{
  "num_hidden_layers": 11,
  "hidden_size": 384,
  "n_experts": 40,
  "experts_per_token": 1,
  "d_expert": 576,
  "d_shared_expert": 0,
  "hidden_act": "swiglu",
  "moe_layers": [2, 3, 4, 5, 6, 7, 8, 9, 10],
  "router_score": "sigmoid",
  "normalize_top_k": false,
  "routed_scale": 1.0,
  "balance_loss": 0.000317,
  "balance_bias": true,
  "scale_expert_input": true,
  "init_std_router": 0.0103,
  "lr_router": 0.00138,
  "num_attention_heads": 18,
  "num_key_value_heads": 6,
  "head_dim": 32,
  "vocab_size": 8192,
  "norm": "rmsnorm",
  "norm_place": "pre",
  "norm_eps": 1e-06,
  "positions": "rope",
  "rope_theta": 10000.0,
  "rope_fraction": 1.0,
  "qk_norm": false,
  "attn_scale": 0.177,
  "tie_word_embeddings": false,
  "parallel_block": false,
  "init": "uniform",
  "init_std_qkv": 0.0264,
  "init_std_o": 0.00563,
  "init_std_up": 0.0264,
  "init_std_down": 0.00563,
  "optimizer": "soap_variant",
  "learning_rate": 0.00256,
  "beta1": 0.95,
  "beta2": 0.99,
  "weight_decay": 0.043,
  "lr_head": 0.0053,
  "warmup_steps": 200,
  "schedule": "wsd",
  "decay_fraction": 0.617,
  "decay_shape": "linear",
  "final_lr_fraction": 0.0,
  "batch_tokens": [65536, 131072, 196608],
  "max_seq_len": 768,
  "doc_mask": true,
  "train_tokens": 1171000000,
  "max_steps": 9784,
  "dataset": "wikipedia_en"
}
Below are experts of layer 8 (counted from 0) of a mixture-of-experts language model. Rows are named router (the router's row for the expert), gate (a neuron's input weights, with its number), up (a neuron's input weights, with its number) and show model dimensions 336-383. Each number is 50 + 12 x the weight over its row's rms, rounded and kept within 0 to 99.
Before each expert's rows: "comes after" lists some tokens at least twice as common just before its tokens as in all text. This comes from a sample of Wikipedia text that the model never trained on. Tokens count by the router's weight.

# expert 6
comes after: " the", " a", " The", "The", " and", " an"
router:55 56 56 53 50 39 54 70 48 54 46 50 59 61 59 45 67 37 52 48 49 69 57 44 44 41 48 31 43 35 54 51 19 56 57 43 63 43 52 43 74 31 54 55 42 70 39 51
gate10:44 47 47 29 52 69 41 26 42 68 45 51 12 34 44 58 57 67 45 49 46 55 30 55 69 51 87 51 40 54 54 31 56 51 31 52 34 45 72 67 42 64 68 48 50 32 39 70
up10:56 41 55 32 58 41 59 52 40 34 50 23 69 74 64 66 49 36 56 66 42 50 61 41 51 48 46 32 47 59 33 45 54 51 44 29 55 47 27 47 55 40 63 62 60 62 56 53
gate11:61 48 47 60 52 46 60 41 42 63 55 44 46 37 55 71 37 57 38 56 52 84 38 47 66 40 48 79 42 39 53 47 46 43 46 20 44 48 32 50 53 61 42 36 23 53 57 54
up11:23 53 59 42 45 40 28 57 51 37 59 70 44 43 44 29 46 42 47 26 42 10 54 52 43 55 55 25 67 71 54 44 54 63 57 57 28 39 59 43 41 58 54 52 55 44 62 68
gate12:63 31 56 56 54 54 52 58 48 45 13 50 48 37 56 33 57 47 51 39 39 46 58 44 49 44 49 36 41 57 51 56 35 66 52 43 49 52 60 62 67 57 59 56 40 55 56 41
up12:53 50 43 40 70 42 39 51 41 56 51 36 40 40 47 49 46 71 56 46 38 50 54 67 48 50 41 54 56 58 42 58 39 45 61 46 36 48 59 49 51 46 50 48 65 58 44 65
gate13:33 45 75 25 48 62 48 35 50 34 51 48 46 58 55 40 31 52 46 47 48 49 49 54 50 54 51 59 64 48 49 45 59 31 36 41 50 35 49 46 41 66 69 35 45 35 38 60
up13:39 36 37 35 41 73 45 48 56 23 37 56 50 65 90 38 45 35 69 55 83 45 56 60 57 63 76 44 58 54 52 48 64 41 58 57 50 42 48 25 56 32 56 41 51 59 48 69
gate14:47 64 31 46 43 53 47 47 62 63 50 32 42 26 69 43 45 50 49 46 62 53 56 55 64 56 48 50 57 49 37 37 67 45 64 49 58 35 48 41 67 49 35 36 62 59 42 53
up14:22 58 55 61 61 53 41 61 46 76 44 45 59 49 62 54 52 55 62 51 77 58 58 42 44 61 81 21 61 57 64 41 65 72 57 47 48 48 63 38 50 37 38 48 42 48 60 32
gate15:52 73 45 50 41 64 53 52 49 54 46 46 46 64 85 25 52 48 70 55 54 33 43 47 36 47 40 73 61 68 44 51 40 39 54 60 52 54 50 35 34 65 28 62 62 41 38 72
up15:38 47 44 60 50 52 60 34 63 54 53 36 50 38 61 47 46 59 48 55 54 48 50 43 43 70 68 75 56 83 38 38 43 40 39 69 53 65 54 53 44 63 49 48 53 50 46 42
gate16:44 50 83 57 59 51 44 65 40 41 44 42 64 57 45 35 43 59 49 54 48 37 58 52 44 50 44 80 36 50 37 43 33 51 56 37 51 66 40 51 48 48 71 51 47 58 47 55
up16:61 53 42 51 33 41 46 43 39 58 49 68 38 38 81 39 59 59 59 37 36 43 51 46 47 68 71 61 51 49 61 71 58 60 29 59 73 62 65 53 66 54 34 59 51 68 55 61
gate17:31 37 33 34 50 75 38 47 43 72 65 57 50 46 28 73 52 34 09 78 44 49 58 45 52 32 69 49 42 52 66 49 44 46 28 56 43 56 33 37 28 59 40 57 54 35 43 53
up17:33 46 57 41 32 45 44 40 62 65 59 65 39 53 54 65 33 58 52 31 61 59 48 41 45 55 48 37 59 57 38 44 45 59 38 66 63 44 62 49 44 33 40 68 52 44 70 42
gate18:49 57 37 53 70 57 42 53 55 38 36 41 49 58 59 43 47 37 39 46 41 57 53 55 53 46 43 43 59 35 28 51 41 57 52 37 51 38 60 49 57 46 62 42 37 48 55 43
up18:32 39 64 28 26 54 47 38 41 46 56 35 44 57 44 53 66 45 33 57 38 72 37 55 54 56 67 34 62 69 47 58 27 80 33 41 61 21 65 55 44 44 54 49 49 49 47 47

# expert 35
comes after: " the", " a", " The", " his", "ti", " this"
router:67 49 60 35 62 44 37 57 42 42 52 54 59 47 62 37 54 49 53 50 56 53 58 49 41 39 37 48 47 57 59 37 48 57 59 37 48 24 45 60 59 64 43 49 45 29 38 60
gate5:55 45 45 53 55 55 47 71 47 16 46 52 35 47 52 79 46 55 60 31 42 34 52 46 33 46 27 37 63 56 38 33 40 53 32 55 47 65 57 32 40 43 52 53 54 60 64 50
up5:51 63 63 54 36 46 58 40 65 59 56 69 55 46 52 49 55 54 64 39 53 53 62 41 58 41 32 46 62 43 54 32 54 41 19 61 48 55 58 43 51 60 41 50 37 73 62 59
gate6:64 64 48 22 52 30 59 34 22 23 50 46 62 55 57 46 50 43 43 43 46 37 73 59 37 70 48 44 42 57 59 66 57 58 35 50 49 41 47 68 46 49 68 67 41 38 59 57
up6:54 59 50 53 58 29 68 29 32 37 49 43 47 43 48 58 49 37 39 31 40 37 59 51 43 83 58 51 53 46 66 60 35 71 44 40 36 32 50 68 36 53 52 35 36 44 49 54
gate7:41 53 21 52 43 58 49 77 49 42 66 43 63 40 53 22 43 52 65 61 49 43 47 43 48 55 49 58 68 68 49 66 46 55 44 49 56 57 35 66 18 60 53 63 41 51 42 53
up7:60 44 65 53 55 23 37 42 61 45 46 59 38 46 54 65 60 39 64 48 55 40 25 52 55 47 35 52 40 44 55 25 43 34 45 41 65 58 65 44 65 38 36 41 48 46 56 29
gate8:43 52 50 53 49 61 35 54 52 46 40 62 71 66 59 42 72 58 69 46 55 38 35 58 44 67 48 29 63 31 46 49 67 13 45 50 41 56 62 47 49 52 38 31 37 56 48 44
up8:49 32 55 54 51 60 26 28 25 65 59 47 39 51 53 48 52 64 35 57 50 60 54 30 43 49 51 60 31 32 58 48 36 67 40 46 50 39 61 28 43 60 67 47 60 54 38 54
gate9:64 51 59 47 47 68 34 49 51 61 53 43 37 45 42 56 50 48 15 39 47 70 56 55 49 66 47 53 52 60 42 58 40 55 66 51 46 53 37 49 42 46 51 40 42 30 68 48
up9:41 54 52 45 72 32 34 45 48 44 49 24 51 53 61 54 69 34 61 56 48 35 52 58 37 44 43 52 45 68 32 63 43 28 72 49 46 39 74 57 67 48 47 51 48 61 36 73
gate10:39 30 45 58 69 52 51 47 44 55 40 60 67 25 42 31 56 54 44 24 58 58 73 55 52 52 66 30 58 54 72 72 45 52 66 53 59 59 51 45 45 41 48 50 52 68 62 60
up10:31 52 62 49 66 48 45 46 52 68 61 42 56 47 62 40 52 36 62 46 75 43 44 60 60 46 51 54 53 43 72 72 47 64 51 37 55 53 57 41 51 61 41 57 55 55 62 74
gate11:50 62 34 42 45 58 35 48 63 59 50 33 12 49 53 67 45 43 47 64 35 56 37 72 51 75 61 36 68 62 32 47 48 45 63 81 53 43 65 63 35 44 27 70 60 39 46 55
up11:63 48 52 50 26 38 60 52 42 54 43 54 52 49 51 42 34 56 57 61 45 53 65 51 26 61 68 43 63 45 49 63 54 36 47 57 64 48 62 53 40 71 66 59 44 46 46 48
gate12:53 48 24 32 63 53 44 56 54 28 41 51 57 43 39 73 60 59 55 36 27 42 34 59 49 44 35 43 71 33 41 54 34 62 64 45 62 58 60 53 42 53 46 42 42 66 72 57
up12:54 56 45 15 66 55 51 36 40 23 35 56 50 68 69 52 45 36 54 59 37 43 45 39 36 46 63 47 57 46 39 51 66 67 57 35 38 47 40 77 61 60 61 52 58 54 46 27
gate13:45 60 59 46 32 60 62 56 49 37 45 47 51 48 68 43 47 40 58 49 56 56 33 64 37 45 37 80 62 41 41 57 60 36 35 34 12 52 55 59 29 51 46 48 77 62 49 50
up13:43 72 45 57 70 52 18 45 49 58 60 63 50 63 44 65 70 63 72 60 39 74 52 55 39 53 57 45 51 56 61 59 63 42 47 62 37 64 49 46 74 35 40 61 48 54 40 46

# expert 22
comes after: " was", " is", " were", " be", " are", " been"
router:50 44 50 65 58 56 58 71 45 62 57 55 45 42 52 50 52 36 59 52 63 35 34 54 41 27 67 59 52 55 70 44 50 62 69 41 41 33 57 44 43 47 66 42 56 75 53 45
gate15:28 50 51 63 65 62 59 64 43 40 68 30 63 50 49 58 58 49 28 52 37 43 39 45 53 64 46 52 65 47 36 28 58 77 29 42 29 45 54 47 47 34 40 52 47 60 57 62
up15:53 40 27 58 48 62 46 52 36 51 50 34 56 43 44 29 61 34 65 33 50 45 28 59 39 59 48 60 36 46 36 60 50 50 37 47 48 39 45 57 51 52 56 36 50 58 33 46
gate16:36 23 43 68 59 58 63 68 45 45 49 46 59 61 38 50 60 72 55 66 58 27 37 71 49 49 40 61 53 56 56 44 38 44 50 48 33 41 21 61 50 39 43 65 63 48 54 41
up16:59 55 29 51 54 42 50 41 69 65 62 28 45 32 65 55 64 55 49 54 53 50 56 40 59 39 56 51 46 42 35 47 37 54 54 53 71 55 49 36 45 66 36 53 53 54 43 34
gate17:64 53 44 58 50 57 48 64 47 35 51 53 42 70 53 51 69 53 41 54 68 40 54 58 39 53 45 42 49 50 56 58 45 46 31 49 50 76 50 52 51 47 70 52 48 49 25 72
up17:61 49 47 59 53 60 53 58 39 41 32 50 68 36 43 35 46 58 49 70 27 68 62 43 62 48 52 59 56 51 41 47 65 51 77 61 38 55 59 32 60 51 29 27 41 36 71 56
gate18:55 43 82 57 49 70 28 49 20 68 48 46 35 25 24 59 45 53 50 34 48 45 24 56 39 72 53 32 64 55 52 58 44 58 54 68 33 52 60 67 40 46 55 51 53 38 55 11
up18:63 59 38 50 41 28 44 61 36 56 72 44 42 39 64 50 70 41 40 54 46 62 56 51 35 35 34 86 50 39 51 48 56 46 51 37 31 36 35 60 45 41 34 52 43 47 70 71
gate19:47 42 65 43 50 67 47 40 40 48 36 36 64 63 40 48 28 33 68 26 50 61 62 40 44 50 49 44 47 51 48 39 56 44 48 51 52 57 45 63 54 56 50 45 49 33 69 54
up19:50 17 55 38 60 54 65 70 65 61 76 42 52 60 83 54 51 53 59 49 52 54 55 51 19 42 64 33 43 48 40 47 41 40 17 28 50 36 57 36 68 27 64 54 44 39 43 56
gate20:59 50 43 56 61 52 70 55 37 48 31 42 58 62 56 55 56 61 50 47 30 40 32 42 34 32 66 38 63 60 63 61 59 51 60 55 41 25 54 58 51 33 29 53 58 49 39 34
up20:60 56 52 62 52 51 58 82 56 28 35 61 55 61 54 60 58 63 61 57 42 39 41 57 45 60 60 57 58 69 41 62 68 49 56 42 54 39 43 63 49 55 31 48 50 49 59 48
gate21:57 27 69 71 55 73 63 26 70 25 61 58 50 51 50 59 66 47 54 45 47 26 51 66 48 67 50 58 65 51 45 65 38 38 41 52 48 38 45 66 61 46 58 46 50 44 62 47
up21:39 38 63 62 34 73 67 56 34 47 50 33 31 59 52 62 50 46 50 42 46 55 40 26 60 51 45 48 47 50 55 45 52 54 63 72 49 48 33 39 34 53 63 51 50 54 57 50
gate22:37 33 59 49 38 49 64 54 56 36 71 53 58 49 69 48 48 52 53 18 67 44 42 51 42 42 61 54 69 53 32 38 22 63 49 69 50 29 61 56 43 55 32 52 43 39 29 50
up22:67 60 37 33 54 48 47 44 46 50 32 50 52 49 58 91 54 45 35 58 43 62 31 49 48 52 34 40 30 39 48 61 62 39 49 33 58 63 52 49 51 46 44 59 65 47 71 65
gate23:73 63 40 58 61 56 51 56 67 44 40 61 36 31 33 43 50 35 34 49 47 50 25 47 57 66 55 42 28 53 51 56 47 52 62 54 63 39 41 51 57 51 43 51 36 33 60 41
up23:75 52 30 58 60 62 41 49 64 71 56 42 45 55 50 24 42 51 25 41 80 66 35 75 36 44 35 52 46 42 39 64 43 58 51 71 58 51 57 41 32 58 44 58 52 44 57 45